Weights of a small mixture-of-experts language model, trained from scratch on English Wikipedia: 8 layers.
Below are experts of layer 4 (counted from 0) of a mixture-of-experts language model. Rows are named up (a neuron's input weights, with its number), down (a neuron's output weights, with its number) and show model dimensions 80-159. Each number is 128 + 24 x the weight over its row's rms, rounded and kept within 0 to 255. Numbers have three digits each.
Before each expert's rows: a language model's description of what the expert responds to. This comes from a sample of Wikipedia text that the model never trained on.

# expert 2
Common nouns about creative works and institutions, often after the or a, such as film, work, art, School, University, magazine.
up19:146172110142132115118088136136158098130098123167142121123157180137152141131122124081158119134170105134139129130087174133109106118164115185172144089130113127137150106113147127155150132144126138126110123122159148074159097146143158169153134112
down19:124162096138153102144117131128173147135118147096077101126145104076128102125154083137114136183151118136131130181112099162158108122142113090140105115100082147128131128128102105123094129143076123096106116176119127106098132131137137101119139169
up20:109137106133101111125085159145173135113144138117163116090104148141105100177144147148098115156139184128143136097108120124063109128156149123062076100104104100154089127107106143101104156171146151127150169167137135108141127155155139124135123152
down20:113130107078116131114130125128136153144121065145102151132160144141143149151135123098138109113132070085105103140147122121188148161130118149184146147147167125153162149089118151132128164118166164121156118141138116166130169142133184155123120146
up21:110122093167119144099179135126134121102076126186107115110155124143132115130094151105145113164126124110118110139107136136138121120101093123156141120140120166174121162149073145123153116104085109097138094131111124142113098123098122130089122162
down21:154128105100101107159125134127155075160103128134106132152121083164128126124130110179104118117159148122114083103146116107100175089135147117125133127129109102099126110111147142111093146124150144111129072143077101104146123156154139130115136086
up22:122131111169141136142085164169166123144154175170154125156119158107162156159122131111140141149113120136174083118150144097146152115167103152150108140107095138149163092177140103120134129134119151127142132163139101108108077137131095135109162098
down22:131146076132150105094120143111094133173081127085142119087127120165143095147125128113134134125154100108153131119179172113128130160115145103121135134131123103116137167114143128143128129160113127085126113091138153125136148142110077144153103122
up23:171127103089103144115119122164126131133103125119112139118174115098110118078136102149111135114104125126153194148149171125111096141118117144116100120119111130132102148163144146137129144106168123148161135117127128158165132068153152133103100149
down23:140124139129132120115136109134127119102132123116159086103138101111115101124041127159148141146098132140115108142103120143104111118118123107119091111167096151119117100127117089155137095150146094123141155129159108082138138183110100118129076132
up24:164147161136128169154121146111118127131168140124102156174146081191118087134135165131155177144134152110146110118129118122141165113110137127121131140134111121145120114124085185160125145130124110142113120126137103132127117162131128152125097150
down24:175097094153151128138126162134171137150115132145139083093056148106123167121134137147100135152127152166094150147170159149137120135143161134133139113138132160113157114116157088126130132115161128118114147182136139106132158136089112100156133126
up25:141109131113152089150089160145136122132152089133105099141135079077133086114114157148145165102153110097117158138154110107170084133124133111097149141106104133145117124126129130130154101120092120090120147109052147143091129133133091104130110131
down25:106152141075134105123149170100126135164114115162087110162148137100166127131169142122106121158174143168144153085136118146123114153140157101095112175111139125145136126104132155166127137158099104115128105132110135129106123157144117097165154129
up26:144181111159129156104104153167120139161092142159136167149127075137114170114126155139154128077164082142101151131135152143103171138136178135112118120122148087108150128124130129122153122139136128147118117108162127172129123114136151139122094130
down26:114102170119111126154145128085116121139163143135117111114152099142145140131147123144144121176104117144180122124163099148107133161121090148162166101130172174132110093117130124153075140117129136147130142168132152122149147095201090134167111149
up27:123157104094160115120108096131126115116156117123127066088099133131117150115121097140081143068111127151106156139101150144078131145137088146167121111104105100101102131127120081163151119115133092116138137131130150149114137121180122139141163129
down27:122111114128106112119127100112118162171121136129095126109131130145170133113134127122144140112069147147163189091097155109166124093086139092083116082110150122113122100134124119128122094107101121173079138167117132150124167145124103139119152111
up28:094143106136135144128112137142135134125137138165151145135115112133138119129126153103149171139132122146119102138099130118131119107085161143141119112121131139101111100131149155129142116115119143132135128118077110132112141142117142149117096119
down28:148113100164090158120098112107115141078119155100177137112156149145150151162125153100139125137109125096104139165136129149136130111099147090093166096129083098152110112138162113131161104115104120087138087129120096169114131095085138148117145113
up29:127111145072123186135136121116132159122123087133124135117126144108153148122128133131137102148132124085099112096144106121166123133134089137118149096146087128117154093106091083116163110106174107100116123136146153148093139069130127122120082148
down29:148161087127090083159103120138120082103166146135125148181086148143134141139109141100154099096153149136135086134108094154113137117152146115087141138147126136150158101138159116140136145127186150104115162146129114135137119142144082107100149160
up30:112154114109120151152202160120123137140152131122151116156137110129118186097120151125148102114118117094140151149123091107174147119107125142120101171149104133157136162150088149140108100188116150110124122098107175132133107153103152135097110147
down30:141114152134117109126132108087123098132154106069131078111136091156130107127118137107125115072130160118181152120151140119171158103091138140156151101166105140113142115168137151093139102160146126118121172176143116171120149132138146137107127118
up31:113140118116114109130118145096118094066148134110159141138171121163093127141097103135116144126126118071123089145132099133161135127103099151062111141133118107106096139077143155117138083128145133112134141118126101117092114164167120128113108161
down31:104149162130133164118129107111171179133156126128163107127105085146172163120120134122125213107148110131134125114103145085093164144166134168106113132116107151111109144117099116107144148103167063104109133117154106125158147150105149117148152140
up32:161131121110125135105136109133115097130154148103118101116112141124149115135103102117138141091145095130094167156062133127169111141162150146116124127105081099115160153132132137135133134119133135118127140091089086140103096094081120141146150119
down32:113147138146144110130119149139157159125122126144116135112134118122117125099136138158111116125107130144127132119102140110117171118074104102098132144128193103138110086159127125128159154110101104115096114178147144105165116135133151128094145105
up33:109149130094135120129134147113117102097138154103136122125119164138104120110168085144117083099141144115139126121149147139131131135156141100138097136102100109128104124099125151162153126101149117119131132107175159099185134102102144130158152122
down33:136159114111134126095084131124139120149133146083119111100128129093114123136142087122103116137120212099141143143107133133130116154135087110093156083124132136125121129132183120125103110116182125077149148167122145166116137138093087147119169104
up34:152146073112103116126147166093130148109121111095135151104078129067138133101119115107136112125106140091155153120140133107106136125132105134182091131089131108125113177111114119174095104132139122094168091115096148120135122066143092107109097129
down34:108094141122107134164102116119149128125077162106147135130149136111160125097164135160131110182148123121128087154143163122114127123145123126151126128080152088132159156127146139094090125168141113143122137104146121183137104118131134145119124108
up35:103100098153140153135107178135099172175149129081127126129141158094136160121090109102127132138142144119117140162138107136153165087164133112127107161137117114133132151112147150124142142155145129090160102146137135149120164129091102119150157141
down35:114115117133139151143081141148090088127093131153153118108147125078117136104148085145109132127138125131145138133047124142102135097093112126148145085134125130141124099148160133149105126129122139106138164130110137119117115139083163105143099140
up36:097126147113139148090131173150133164109109096153114087145124097129128133165143096109134107106103101118112150120118131179176142120150114165101116099086153137120157125111110099151141121120131118114134129133124135127139154109097135160136160149
down36:135086116120172145131141150119055170099128138169129162141154131109125132147105146137149091157130086134147113154107138132100128165093115128140131160124145122134101113152083125180109145172090126134143101148130122084118087128108148159104078129